python train.py --experts_per_token=8 --d_shared_expert=0 --norm_eps=1e-05 --batch_tokens=131072
Below are experts of layer 6 (counted from 0) of a mixture-of-experts language model. Rows are named router (the router's row for the expert), up (a neuron's input weights, with its number) and show model dimensions 40-79. Each number is 128 + 32 x the weight over its row's rms, rounded and kept within 0 to 255. Numbers have three digits each.
After each expert's rows: a language model's description of what the expert responds to. This comes from a sample of Wikipedia text that the model never trained on.

# expert 28
router:068131063134142122153157121147121153110119092175124114060061158117080161141113107074112157079109064120156122150147103094
up0:111132132084156097138148165140111138143140132101122108116123087155138138098155093156122137111076107126153108162126161104
up1:137149108123155125131106201121127162143151119167173115108126176112166131134161139181078144119142115164084103126113123117
up2:138136073118134129176102126164164132160113153119170176109062086049077091153111130109129166104148127153107181114136074136
up3:152077108106172129135101194155100132133107095145121174125149140163136110172114166145114161140116147153171138133196121090
up4:125064139118205132136121127129100149133099167097138070111093118148113125133140122209099121122058115126132091162150118154
up5:089145163091167169140136072064081167138134088131111112142148096115166135101150091153153094150109140146121101169150150126
up6:109131161096086167115176137139141103078163168055099104157066141163136131096163122111116097167153114100063085130141157089
up7:154124136197103137174124127101130146146130111159135120113129151161071150157142124136144105117164139120065121033182086165
up8:145183187155114138131124156092073082125128101119170082145081113088181113068161162098105128069157175068157114158105092078
up9:157063178142163105085139138076162098100068115052184100154137140156124081155130183107174109122094152087120197105160056157
up10:145148159088154114117128166117153154169140060208115172105114098111192102163186210173110126168107108130132051077124169127
up11:123147143143086134104096144140100043109114124164152117119139108106087133170145155171122107099122147142207144124112123177
up12:122104123123142110085129099148167147175127157145092093117191132163136076167070152080146144141109244098125162174157091098
up13:080146087155074134131155094161147096134113192134131172108082094131115094049090072112124150109154155115106166173067107111
up14:138130086065143168145114164056123074124156123101163143117104121076118099097152036145164164055125127107144121140141128057
up15:080156143137112192094113173083110130123044131140075113155152075186126088151105145171143118120128105065151189162116118144
Description: Bare space tokens before words or table cells, and single digits inside numbers in tables and statistics, e.g. 41.7%, 90 kg.

# expert 60
router:128089051074164104124140204063091103121086084156124116122126156138125172129205156042121183136161141149104124126122130140
up0:132116096134150071112128095085085144133138111136128136126124151150157119128188118100108114090121103118124085096144106090
up1:120135113152109071094202163107146080107147100142112144151142141108128113101165170083160115096135167185105100118139080156
up2:131162114131095153151125185066084086148185105137113175148123160111087135145166199092138157131147107157202116147194117166
up3:177127074132113121092134192108095095127115083159161140160172135161136117086124170065188098127166148149146108141084098155
up4:162152047081147185179158138108087141162130149106138111097106076123121200116115117182155136154123186134137087230113124129
up5:172126147071133136073151159128144089139225051114121087122137121137105107134137136168186148106150207154109156058136134109
up6:132101133130135168104197146095086140113121149081163150105133110201161131138128088154108113163108169145105109133133105140
up7:147165078121141170122137108032135123181127152075093112106117154139122138130158132108132117113093102121087131122099064183
up8:077128134094136139099184127102105091154108153168105123104193123165113134103085143105097141113116094128077161077200062127
up9:167107094083127132091088181097214105085113139097133142192154129174093130151164158059122140141083130162120146117121100117
up10:116193139100145158068192165122159104147099138179081124159097151072160067123116162146167119106152106117116115197140087135
up11:135080124078130126100139168056142132147070156148116123155161150184138058109121095060188110118067132134079124078122163112
up12:121127153154126086181062136114118081089149081133089109188124109141112100104153120089153117107154163128162125082156127131
up13:140105126125138145073150159096064180137154127111141151116095126133091120122162117132140131092206221119131155094142148161
up14:154129122127190203119146106133129174122091103141082149150119139174147145117136154170196131155096131098161119148139110081
up15:085103165081125089093098151147139121125123095136167184123123083125089125146159098107137127093156120087070132186174165140
Description: Line breaks ending table rows, opening parentheses, minus signs, and pieces like b, ab, ist, am, as in playback, List, families.

# expert 36
router:071101058088157085151088141052083125101105119193129139058129157124087152080101136091151117129102113109128148154130135097
up0:117087149142149115150140120092069134107178143109147154156099112062162077119072171144144088156110174107159119154136120168
up1:165140150129141104104159155132090086074116100132141185151106159082147110151100139105143100166120162114112086131098064132
up2:120199059151126190125037119089132129112134166104105178111125147124100173131107135141127102100159121140101112158102092153
up3:114142205128089145146149140103093102101110103132140160098126131196093117089095095133101121130145100117104121138126100187
up4:121142115072182155095171134114130090123180174154113078139169169129192145148130146116151179090093153157057174168108119135
up5:115147122132073129114120149189140125106124134169067084106141127181117127177112124130159134086178108145120110104118107134
up6:101086127160093135170086130106162079155136157107134118134122085111097092090071116138086064170185135124121121087068076093
up7:106181188177137116148103091130045151114096144080164113077148210137170150091143120130135141122135078132107067104121099138
up8:122092118101123090128090089136172087163158085138146063109117115103139117172102099156111103119113103110134185124119088150
up9:135063107117102099123140155098093126114105108132130098159146122140118128200096137136151093106117089121094132179129130147
up10:132183094172146077131132152125129149146101119140147105152127212114155136107134128174154170119134094086114146146177159082
up11:117159048176146116164051139093176099170133105148167167124178143119081121127110147096139167121102138144230067159110148105
up12:131174150094113149110096132098121194116100147153144090073137074098125187081157164166156108175149140182115109161117134167
up13:155122154117144130089094165151163124106182111127137164133117068108138069116122043109146164180160145131148160147115141093
up14:107176147154210113147135129136048180096140149114128032156120087141146166140128096135137080092126136099087127157116154122
up15:193110197181124123121155140131152112187135143115147105163172110161140152088169121141135194125111176103198125146150148099
Description: Space-led prefix pieces at word starts, such as re, de, pro, con, ex, dis, as in despite, concerned, report.

# expert 4
router:150099119070137172141126154081085144110118129153182125165059154124108128158168120094138120118119101119144217183178104107
up0:099098137141117142119118167091091156136095173134105151131125097142175082101119189076177083084126163128135176120165138129
up1:105109071151143115146146122167106088104120135111109147117124185093147089103149092067047108163129135090117082067140107131
up2:124095094119080153109111130120115135129144080183130170157046138118112139127150179138175174130153105126180161191158122158
up3:138126013147129098131069153116131188165084130131079158173085115095106133114130101109092168118123150074124187130160120177
up4:123133170126118153056109124159116109068107178187181117174107105183077139160106132164148146125083141137137164169168185092
up5:154100119102138105142142095117143169163124189168123178079098144167089053107179156101187064129153135097130073090104096141
up6:075071106142142186151132096140163134140118108138168090120176127153124139181143110168123090121117117214094102157121142110
up7:120113080115111111136108155101143127179148155091073073154146145133150128080132107120086123123084095119095148119108174143
up8:124067142208115114110135154147189161083148123167202166110131155122048144114159104135067109170128144165116121103123144101
up9:147120080085169152105174082116085144103141150128146082173114131106142155171103051090122166146077091083168086094064174126
up10:107179192121154168082195213127111101134076108118098074156122165130131135174138133117155135145099188126139145163085095075
up11:106145134141165155150116092094161136167127074061119081192072156117144144175149068149139122157189083126126120139101135151
up12:191128150098094154113128094052143136060156094137152125109130093130152147104102121111146162120124082134197166152165104122
up13:093129117164076132204117114132116112116132105157150088115139154137100130085154173193062084113080125120129097135102117074
up14:165147132127135139123158177148146139120121137125167167127090127073103133107179108122112151109173150068169169122145068165
up15:121074184152141102179123128126187108127112110100129122116155095161126135121168089120106118159169141133154182114188086102
Description: Word pieces inside proper names and place names, plus colons, dashes, equals signs in infoboxes and lists, e.g. De-al, Bri-ton, Density:.

# expert 3
router:109119092099191127138162149141108097113136084139117188091111087086147189092164121100142123143162127131138126131106100128
up0:099114128138173088137150141138084082077131093127120136129127167146116113138071138099168115146166077096140094125180095126
up1:120139104178109127088136125170098185122115108135097075140129113139158189161143117105114077048102124134164139157143145114
up2:087137093211129120121056208174091154091165123120141160095145099117099183058182167113132087089140171105110094129145166111
up3:137128163136152083166165123124094183080123157115078094169146158141134117119152148117119122086168116166144119134150161122
up4:126139102121160098156126074129104102142150075165133128140205098163094121125091167101140083153106184124170140160174150130
up5:151070139143150171160166046150174148112121095063179116138140146115094186142120103169096166113148120128080178120126143111
up6:130142150134128100103152083155195173136163089052098148128140164151143073119138101143172107118152103123089107139136112084
up7:138123113134152042159166159124139083121162127104113140121163112114090134145123062130165185120143132192113198086083117158
up8:142155086085144138130125148116111102128107142121049109104070132118122133120162134128073138129126159136105151143098141140
up9:127139135116143079130132122088144095132149113072107139142112131138177150119140092190100121159108129154130125095174133095
up10:142126140166125113183071157124157083109172118118160082141127132204142099079128182097143071135122102123136179068159162074
up11:118127152101145099144087166046142139121116165134169168192148150099148105164170091155135161163167107078107123162172145150
up12:121157095152105114103141116156167124096103154139119071142127101096114061088119117071190118114097086097152129065099137080
up13:118113141108162150144206093116088046085098184173137113100142122142143167166145039128153086142128162160193171138139125108
up14:119142064101185090088188176167125132144125081103150117129109191081123127112098152133139122160126135095136124128105096136
up15:109075114175131131107130150091128158090176119137129133166109126056136136115079115120095105155161104110100113149145127197
Description: Inner word pieces after s, t, d or b in names and words, like st, ri, tri in headstone, sister, abstract.

# expert 31
router:121114124124137155147131139097102116055095060199148108088134105080116145089131138083095173168134122177149156157115149165
up0:152155146127117168115162130092145035168146171140137106110118114153176126127146138128079182130114178088101179105157091096
up1:153175122107101105100148072125119125122099085112023175150148104103142142087153110092131166075147097121129079107102095082
up2:133073072092109093111153120108174143156163149087059091073149183176150131178074078141152142149145160141045104114126089112
up3:110125068189145068115149126072136110157132128102097135169173080109140095054128186100120121166107196145167120131103142170
up4:133121142080090127210127093160161128102178138114066164169080090121174112130161156162147109157092124141175152146129228129
up5:131099126080114104170102132163116083160179148130181096179145123142128139192117156126087121155116127097135172189179138078
up6:081151088060185039106166122115131093153093123097104142141155124092160120150142179055091135089164120162102175114034149106
up7:112154119132138112122099134131113155128096110099108154128083119213157117132050150136106152106131112158188100160204108112
up8:078115117140151062143169152165110137153132126092126106156118203131106108150166141115129124122111061123122174149167094103
up9:112155093161101080142110093109105117166203137125141118102100118130168128145123084088179103117133089138130140155117129106
up10:151106124098135147112090134144161166152123098089111142131143114107141173099192096087130157126068111157191052102160121069
up11:151135142130117159137100208160161142085141203129164105114090182138041101173079147130166087113120108080120146099135123120
up12:094106069146078093105174154156135108180135120102079055076124138146165142151130124114139141172172140084118057105131172167
up13:135100134077171158136128127131145094088153207146156097149098100122122132100077076130105082115089075126176110136133155088
up14:086135167171180141132095155121108147193087177101078140067106130119104168131111103142070123175155144060071142114090158120
up15:120116133140138071097118150091140108118115119196071119148119085158169148075142158113096088213101161162179064130127172111
Description: Pipe characters between cells in Wikipedia tables of results, charts and statistics, plus dashes, slashes, bullets and Total, before numbers.

# expert 45
router:076170116119172145133146201098132167129103102155131160069121172100120124094097178131116147182126133138102167150104103121
up0:126122103081090089072192130162125160130108114123110094101094125132144132124119121136143105153121142096128148105079130138
up1:158114066139136167169132161147102148119088179170168199113141131145152107144093157131184201163149100138150132119111152193
up2:130128097174139160169112149192112053098082149155158125137171119167119141135108160121157116121106115103166086100094158199
up3:133149144125148161058161105129186087165104174147150120153124130112168113142127041097147124095100134150155140076129101128
up4:092149115049174139158140122128133138145082106147150156110145174096074139105137112105167200124165094155142128117053154149
up5:114160128131136154128187184130073102137157136116115124115179128131079092132145162114155110117163167176048089133109085152
up6:165140083131100150104167115198192186076136177135142087139128104129101169083109175170153108169140120137083116144163081156
up7:176154094087110108170130146112180067162138125168102118068130142184123089138131100109145087179122139134113141145088097135
up8:164087159120094121109143145111214141144114135136162122109134099099100128137114112122093131177092159150158147135137149131
up9:099148167182129119106122111172126113084128068148123119131112060129051112129079090138100112138154124159159162150110147110
up10:174133148133166107082100121160171116106185179117126139121054157136175097116143107091182091168087064124131167122141098162
up11:143137091142140108181120086136095069141105153108175156152148134102190133183141133130160123056078112173115158149122135119
up12:141166119164106094113147124125090112103162130159088151152177153122169142147130169102150131087146138152133188172176174111
up13:091098169119158137100160123188106072181141052179147131111145116084135120141115140146129087095111105114062141133114149141
up14:194115159214176098120089067119166156156105157068150134171119164072171141166141062152098134129061126160123127170198037149
up15:178088118173146138177082130107128139097160157118162145117151112104144093136140135141164080161158111104190090177167095202
Description: Space tokens and word-opening pieces like re, de, con, lo that follow was, is, been or were, as in allotted, consolidated.

# expert 35
router:053154093127177124105077144130109150119162089141161117132163141124153127111141129108127195105182093150137147192120102123
up0:092087106141104083143125124091092168061145113104112115155088150078096124120105093098125150107146102108094125111133101087
up1:165110180152143166077184181107084112118122100143102129087128110129150158127170135062111087085116158103148154091102122120
up2:115142107033153123127083114170164137117125108135066090098154107157068142165138125130138161107106093185101058157062106128
up3:174121134183111128143189165185143084156149139182142147102160161065145112124116072121122088160158138153106097128126084186
up4:128126125105126104092135238103134124124139141128164139149106114158132094162146091155124152108178114110111114185106078105
up5:111146131054103119165170097092138184141133088113140112173093138159160116132195155133086124141135153099083177169119149121
up6:098163135153148107163101103128144140123094115189128165113153161149091153155163095161117141145177119168125152119183123113
up7:178091146075105096131138155116164125109115097112134130122132078122152142153105110084146144102121074126119170148176133165
up8:175173157153169095115127115146109130137131124123148144120230116149075120104119157161127165053111165149139139090143118126
up9:160124162147161138136063138131167094199167206124140144130078111063129118140170155087157179100113126171140149150107119078
up10:103126197135177112126112140099160119169134074144035109152134117131166132184139152099117126121141071144096109108126084158
up11:078105125134120084062101158065115101107152157125151099083125124128187085120101115133058101172104093167074161151117084164
up12:103090146060077119140170087104093119178078109133117081144107104159043153114131156087125142116080103110139129155086095161
up13:157134170156116118109119125111187213105183088094141138153112156146140132105096118096119190101161135055131109135101125100
up14:128118111145138117141125153125149130108107118094155185187173139110163121144124159132124100136132192078207172196128136143
up15:136179121189131096072105133133091095111203148130144126207158164137142150111126141115177101128152103138186092154165100107
Description: Final syllables of place names, Latin words and personal names, such as Pennsylvania, Cattaraugus, Mississippi, Sylwia, plus words like States, Sea.

# expert 12
router:109108097116146171100147119110069120129114135132092169109122119125113114083141160184102141110093124144121173159103118079
up0:134145141127140153178151152096147160095083072077077149112113154106128095143195093139091109061124028154128081143120136128
up1:127112163143122144165132118202136176108104106159144107141145105112126136129145120176118097165132164071070155147119130129
up2:143136068109161114127181129179130104221131156148142121116082112136096110143138152090198146096147088177131118208142113119
up3:119150084151116163142047095147140162140096174155141120149184098121127155177169185110114121105149122130146141105197109128
up4:173091114124145146095125108138099167150156109166109126180176155130138093150184184108165045124144130137140111133161063146
up5:150077090136140161177171126135122173124099094120110150085189168063137137159098130096104155127112145160139142134143118095
up6:151141139099151156174160141119066122130148113105153079161104102184140122108097122126109129147151136159101200140153185075
up7:118182185158150141182121092121136061086107087098185169141054104119096168174146117128113137127175110082084076168134160101
up8:182113135143131148146135113125206149192074055114160163098125164135130142082137115161157176135078105192143159082128143055
up9:176116137159069098146165179085131155104159136197116144082138149132177195097146114144159106144125151155136166111165111132
up10:183124174165092126155090153111159123102103099100086161120156188122190197093161071128171106122095101127213176117157136136
up11:132114094159154155148114120135134088127131124109107130143083112140137149108131177148136115144126162128171188151109187108
up12:141176161119124095101220115081089154148149092146126161158128124150139128114152111075089115155176123131135109086195085150
up13:132130114085126193139160128101122095150150139146116116205146085131161148125141144072094139093103131173162126120086130120
up14:197077152142125132159124114078061166109128182166140148134096141158093171124111094150146066101156170100095153086117115147
up15:129135107159170136108111191121201160141118175133114066135150126135183080160154129152153110091119152126131078152162131078
Description: Word-internal or final pieces such as est, self, ve, de, se, as in ingesting, himself, estate, export, widespread.

# expert 56
router:131138149114127166139134123101108161143065095160164124130111164149164142153128168051130173126118078209130146155077116164
up0:065107134104174130135088177119131128156083162134067134060168162100182162145164103117142179116118175175124116095134095096
up1:149161147183154107152102149131114094174156124142138127150138101122087150149110158144111124153092103093175136102151190065
up2:146116127164111129108115111154105115138108079085145090181103076112090088127142159103154128109114141150043155128166137108
up3:126119139131146101073165125129043121194095078174132127167143142167176123119162212171139150142125070096080167114130132188
up4:160125092143107149159159159088108144107127128139165157099097109115128172058117065092211168070095117134121137142096169160
up5:148201176117166149110100124155168124130099104148137137084177090113149160151188205120162105160115115166210178167076101118
up6:163221137138182090102141137079090160128147163128099151096104159069146092133085152176089113109115111119118150115089137140
up7:114140127116105114192117184118172148146132125063118119099179094166141118143166066093141127165081143144170125093138170164
up8:186148153126117132186138169119151157086125154095076089120106122131130150104153134069165115133154107193078132077168143216
up9:095082130112150153166103148128076126068115103128124165155131168135184170112110092114136109194092139178104143168146116116
up10:172122140114132153154074089136080146107106095101109201110159152106158137116156159112187107142158159097140031140126145172
up11:226111145138113086113122146167113140132107119123117156122108146088109123091155167125169119121179153117137128168184153149
up12:064158101145109096154151131155131096158156142169149152122117171164146125152129110195160143081097128149158171123171113095
up13:106142153117127091148121089103080113156148146104087126115137119128109157083130090164094148126205114099110067127135151128
up14:121122075132113105124158110108146177117135198059154136123155068107166102150117106122137105120120125152148137152053110118
up15:148133172140152143067112102133190114158102101132145129146134129164126128111157071112182166084118054058183108132094165098
Description: Sports report words like team, season, League, Cup, Championship, and over or against after scores, plus sports table pipes.

# expert 5
router:090113123139181191106165133093107134126105090137181167093105166100065109101125112098113128157094097119104165198173075118
up0:107130124132157119152152110152171185123123123144090071062089145060165092058143117166108184125080205119107124090073046137
up1:169115174071106124173152163068109139113129148142191105166090108135097152104210186107116120118079094102159084147142105149
up2:093113121110196139097143149194116102156120166127166162114156091132100105164140134071162164185128112148099159122215102143
up3:129180121154137134120082187118160110144130136147074056094123161148109123126108093150136140147216137083147175145120126080
up4:089130143076122143143176119129145103225093101145107136082097085152116148149177100091150154113127108058101160045177104109
up5:187168126157136163065114151138099166108173105103117163049174120141135154156133106135099185140167179149073110108112138155
up6:085135167116109099123131152142124142119103100131191100124171118136191081117085221154104044195109150189100071161215085115
up7:164105119165166094184130139143192179104102184138157128147089131168172159121097140133196134161130169161127120133196104159
up8:128122148180081176164114106159140111156117119080117194060111107138107127116135114101087120176036053115063121130094065107
up9:154200190129155193144152139183118146170190148125154090100100161151152100160120089127120146172124178150172146149122072138
up10:147129137104141176083124154121101098091116218158159132068115116155142100156178101103108150153109107121142081131128140164
up11:159161092119114119121152125176090104131157159125140148142181112152137150093133081133125139103100125115163123155147084153
up12:115110124155133166115118113087091147149136135178129114109131163107143072148110229191145098117129090161116132132151159117
up13:062145097114114158191116116142173114161118120157172155122132128151171190152122074093127137195131168125154173106102144132
up14:096111106079140142115149136161138139149156131106092131110125135102145140153137169062102131133124099164163118116102138179
up15:113116139027157143168101138082107136125117061094106129184133151195131122112141128094119117076094111096107115120130102087
Description: Final pieces and whole words of place and person names, such as Lexington, Oxford, Campbellton, United, City, John, China.

# expert 6
router:128150126113148185128111135157151155125152135140106130119077114111080157097146103137102118113133125155112139111121105054
up0:090108097156089108113109154133167110056150120174182119084126087126140222167106120124115095130122159142163156076106083148
up1:078135176107131129078095112139080106082140110170058063085115089113091153120104118108147161132105212153133137095106155113
up2:134139112101169118102104123180130100143089118077101155153068067137164084150114207128159076104108087145111068110085130140
up3:151117133104150138151112095121120097147172142077059164071146136134149161154154172086160124140116108116188110127099133168
up4:162083121158157113162145130126184186125223133171156148126132140105100143158119088152132143133089149140181105165082166143
up5:091124178146114152171135117120120059090084151144156112187147158066108139077148162166100102159172133069159152137093067124
up6:103095099128046164170144129110131169167131141122178082117162151131089054110186137132107098152176138131090082122105111154
up7:121140102120245097121119172123141178138118201128142177090109160116120121090168196154167162154155114168109122152132177173
up8:168165191064118120089119113128127158052130130089146154116086168139105095120098097078141102140160097144122074110141128152
up9:064121185104157082101160175156126147123145113114150162124183153207144156127131154159129103198182164165129142100183113073
up10:139141064120131200170156114139159188116117127082101095061119116173116132114117172144142162184134110187140193106106059150
up11:104168149108104137136095145178174164108143119091191113148099080130126183143150148120111095122066144099155135121083112117
up12:164120144079142131115125076153127096119167086105066170156145156140195160132174122095091108088063164089126051190129128149
up13:061101109164160147135105088114087093135121140093129164120114107147121141138083108176090121092104101157128097094114092164
up14:059167113150145135108094145096173156104193159104149140181139112101108088146135158106144180155128096098074182187128177113
up15:183115131159158127158168108087161195117098174131084158075120113194082149109107089211102185132150150107164159121106140112
Description: Year-start digits after in or an opening parenthesis, such as 19, (19, –20, 2003, plus mid-word pieces like the ong of among.

# expert 59
router:143179119098191089114103127096073154119129123125106137125111120098089144138170095111117112117139121148171147141127128127
up0:144158105133130076198135124096092125108177125157115131123112124171045129089178122129133159120095149058191161062145180113
up1:084128048157144156077077144150118111098133156132180164115135117109099175105154114118103153168092157096181126126101189147
up2:092154135111085101112126128162120175164116120159072156167143131121153048126095115192104106150033131098136141120107151133
up3:092151120097150170106120130109168159161104130129120119068134127122101175122132151151133148140126126163160150110137088151
up4:120109165169128087105139108108066096157106166117156110123129126049133080110095080094114155183160126118080152143105086101
up5:177096189106144144183181116089116111122159139115140164139058181072104158107144142081185142067101158119149081124113123110
up6:097121128088149144119117125119057144131140142078073118103109079141160150138120114136180085111155087056146065092135117106
up7:131153181083153138175140185094072103154129121137109125127067146143099130197155074073153101107121109129198120112144086109
up8:098169080063158161100143121122146167104090112175084167121158112152147085161123064141206094159150109077139122101104153141
up9:086197137109140082135116117168120205130106125078120088159086134128186100155148138139059111145121079115147090113158092179
up10:160192130124146141135039140089155110067119162089078160125130105139099129078093160132178105081117148111136152132155118109
up11:133130186146133108078188108134124144090147171168091142093096090159102067138139113114103115190142186149154160178097121137
up12:161084147147112139214131110165177101094151108128127112158113099165098129117160059114075097091152135152115131143124120127
up13:159109112151111218190062119141170115139125080141099106127119153103154169165092151116104110157103129126094128117090113149
up14:143153070153124146151140151104106162088081151093173121123115128073092117091113107098094084140159184147163186116169106166
up15:126159154184128161121103133120096163131117155126137115102191112121114130079136121176092139163102114116157165096127145105
Description: Single capital letters or short capitalized openers beginning a word, often after a line break or bracket, such as From, Other, Everything, Bench.

# expert 40
router:055118088116206115099171158100139108122059083183098104144131148114092135147119178091139152090155073116174166111093099111
up0:122113072136155154108104078157134164158158107178067152084164132150113046145149153046123133113138166142150135124126139127
up1:096135094092095140122116171105164130113117125123151101110155079141129100094099136143131161067108052179053153150070096184
up2:124063122092032115149097162091121094144126166147106087119102136172058138128136105104105135118143118124109211115105125118
up3:150143094164102130109031146176118084150112176160174218087118123132123118154155142132110149168132151138107149151198103161
up4:112105137143113104080073136115048129138162121139168069065134115119099100160172128147170137164169070156066153134117121152
up5:108168097111144160165133108112098142133092105175123201184087097150101158144125104092131161099131142082095095111111163114
up6:135141151173153184169152129057136173150079095189149103145132173123124155147082192122150127141146104129143106164147137115
up7:124219178097149178148121087141080155185150128127133091169139121135173110130143143107090097128167135133138113173164091141
up8:098139129122160161098152132185095137122160173059162109111130150089138074100115140187178056172119141117088122116106100197
up9:165146112121065137168139112168116117163149106143126073121039148157182164116111099074114111133165156096137152144131145147
up10:167107159089161068150179149115191153146108094099161175115134109128181155102128162128114107193104194049144180141149150147
up11:070128191172114114111135101081134084105149181148155116123099112178132124160151122116095093212140096144144121173137117169
up12:139123093110108093108158102182149132111112141158162130156130161154107154107168098116098108140094166108110150141106068104
up13:091096119149164140167098050145102133153133122066120150163067154204109127121099094115163132132166146199202152128070123145
up14:157155095138115102182124136114131153055131087062137155103160133094088181153155088169157107192152110119103118115130159117
up15:188168126088159157110124125128123106125166113103128081104157146169064076136109149125131167175171107071110143115098096118
Description: Mid-word syllables ending in a vowel, such as to in Motto, pe in torpedo, co, fe, go, mostly inside names and foreign words.

# expert 18
router:089152176109148170130091102140103129135107105151097149122143098117137183103125123115145134138140140120089092180072132136
up0:149116148168129127132195159104118103093111097130121081127155139138078163106139165099087147103097184056127115162101127181
up1:127169076105106130106104110180101142165083114102128149120125045153107157128161100124059143115159122142137112194100135155
up2:175161113132115108120117153105077106145172092175098104157139106101129113151086117162188103163053115156145131096126087145
up3:176124151131082173067158168099112099130114122101121134161170102195148101114132204108162117165151159139093089142103143125
up4:132142169173111207142069096113111189183173136119057130113116105076146115129130144104121137098132121104113149147108093107
up5:100125156093126116209109118111157149125071138129156104124150118165117130093116102106113202118150131158094133133123167118
up6:070100124086115158139135143204159098118176110060153152142156103132129130146115136084138134145123107111118152156059159098
up7:141145158119129119134111089174125157098153019162105142153092089120167119094125145120150119204178147109124054136173128145
up8:146127130101088155150155119114137131126127094106117129119157188136156040110120153150158109188179104131132145197140134107
up9:121138141101110113124180145066067121096139158144126120155112153181138108130142108128140090105131183138111114136185107105
up10:117185152092097125175130108118133094077138139164155154138193096094107128160123137115146105114143120112105107171116116146
up11:137110143171105108110175083153136133154047180121142125109181106165134105132114112158132142135178142148166108158135116094
up12:055069125076113136114125106091125087115103127120150112112149088054140131161067078040164106098129138114094070124167161126
up13:118202116086136108091129106092164098153150165129117132088133152120079078104099125076134163205145147139162126110118085152
up14:137107159096126149156139069125163104179114144161084100149190160149177151151127139145169115139127135104144120130093140090
up15:136143127122202143071142152083106188174167126111122131120104105118126136170135126153158134105129078124085155169046174065
Description: Stem pieces followed by suffixes like -ed, -ation or -s, such as Commit-te-e, multip-lic-ation, effe-ct-ive, list, sign, allow.

# expert 19
router:133113079063158083181074193143127131141070131131130159139060124130139152094108133025164177122125087149106161140115125144
up0:179137061105148105136149152117118102145115128118147153125146182114148143090099152094153137055090134148120191100099097139
up1:181129113102088143097117173171115138110119157100115162123152175118147104173098111127199146145115157168093102124097122107
up2:135123078104115149120206140144094153177074161112148130136115140109099084159099173153106117155203082090117213114140132119
up3:112075105115153159127107183125148133164084175107114156082076150088111154146138116121174190181111086121132132147165160168
up4:164134155121201145126135126161115104141096137131133087166153110133092175132103147170169187163150146138165139161123104128
up5:119177158077177101124146144146179173129142106131141147134173177157070147122121163131095131078156063093129168073161091080
up6:140140084130123021125110157151117142091105107130092144142147164087121167055128195160150083068145114136124133138120125148
up7:127099097129201152124088145077106123160160140110096157160138137142171051111071115129131159121135157203099128128147126049
up8:100100175126102125144129142023114164138077073103091114133157128092142151096102092107150121173111147173110144119120200140
up9:177073126078162144120126146074129149168123186150164116139153150116177137115113099140133201110138093161095150136132109109
up10:141122114144149141165162145080146185168148081118144174076128120198120114129158158081086170106074073161130107123192072130
up11:091164109113101099150094162158168133124135074156150189131197112137104131089144131135163142076130132102171122123173150084
up12:156117065099149098165135115117109131118122120041150134088064068095126175116163143104130158126074159084085162104076138115
up13:082157139148156177132097173141170155133164171161156075148135121137127141143158152152134082097167131102110138106122156154
up14:096169110056146126132130140101175160113144149129101084196109174121185186172143193146119136115132097067132182079074110139
up15:113122174095101087191097147120167199105114064139099105147110074125168164192088161134190091085120140102130116122116139107
Description: Pieces inside connective and Latinate words, such as with-out, wh-om, ind-us-try, pro-vi-nce, duc, plus words like however, though, allow.

# expert 62
router:073134118073162125119159164101133167121130096124135145112114134142084128111164197099108082150151123083131190111038118101
up0:144124113113172059149129103077171127131178137105176183134098129119108132176088084082104116133199083141116136110088116172
up1:192100166126083162177082143169159144078158080120116133139144125171128121179123206125120099157174123131172145149107119143
up2:153123074078087121157111104122067142169118134102146144126096120143105183114165125094172126138120109120117196161103081084
up3:156175084185090138152149128100061127170138082143129096151185121173132115105126140175141172163165100101115175079129137156
up4:101075112125124119176113122165091076123138128099167152104127096210114140046121123102121138164176200130178157076149150137
up5:090137124103184123107125098147168098103109145154127140090150112153145110127088130065179126061137106134171169114096128083
up6:176132106182131101131164063155089152181113124105085125119118149134086155146120165112118177121158125128040156099115108135
up7:125100161122134121111162079148136108075154112153158109099136101082135123138155129127151092118119153153088193133121167189
up8:171127127110165177091100172107164131144172063155115150120169129122154133144098130116126086130159115074141148136133118072
up9:137164211084163096164089121126123177129070118099098117152095165165106103145095183125088151160110139151133163119137114026
up10:139143105135084120118181183114139109120184099129158124073102112144187115175172144125133127177111097127182112104095090126
up11:140168158142064153140166115176117100162118128151129112184140164140076159093136155114116119192123151140100170137066158174
up12:103155142085170143130148131136177203125075168169108071091136177152139180153129176129127128158124112161092130150146112180
up13:099150149106105134146138176231113131104202105111096104141119114149117118106126131130138104088149087100154166103122110145
up14:144099145178193140146147101156085098166106084166108148120138118114117094119085054111133134163062034096141203132153117148
up15:108175154153107131127088115174134064169143137121081142139148148144111120097107123108168121134111065138128112145119148119
Description: Word-opening fragments after a first letter, like am, un, o, and article or adjective words such as a, an, small, large, different.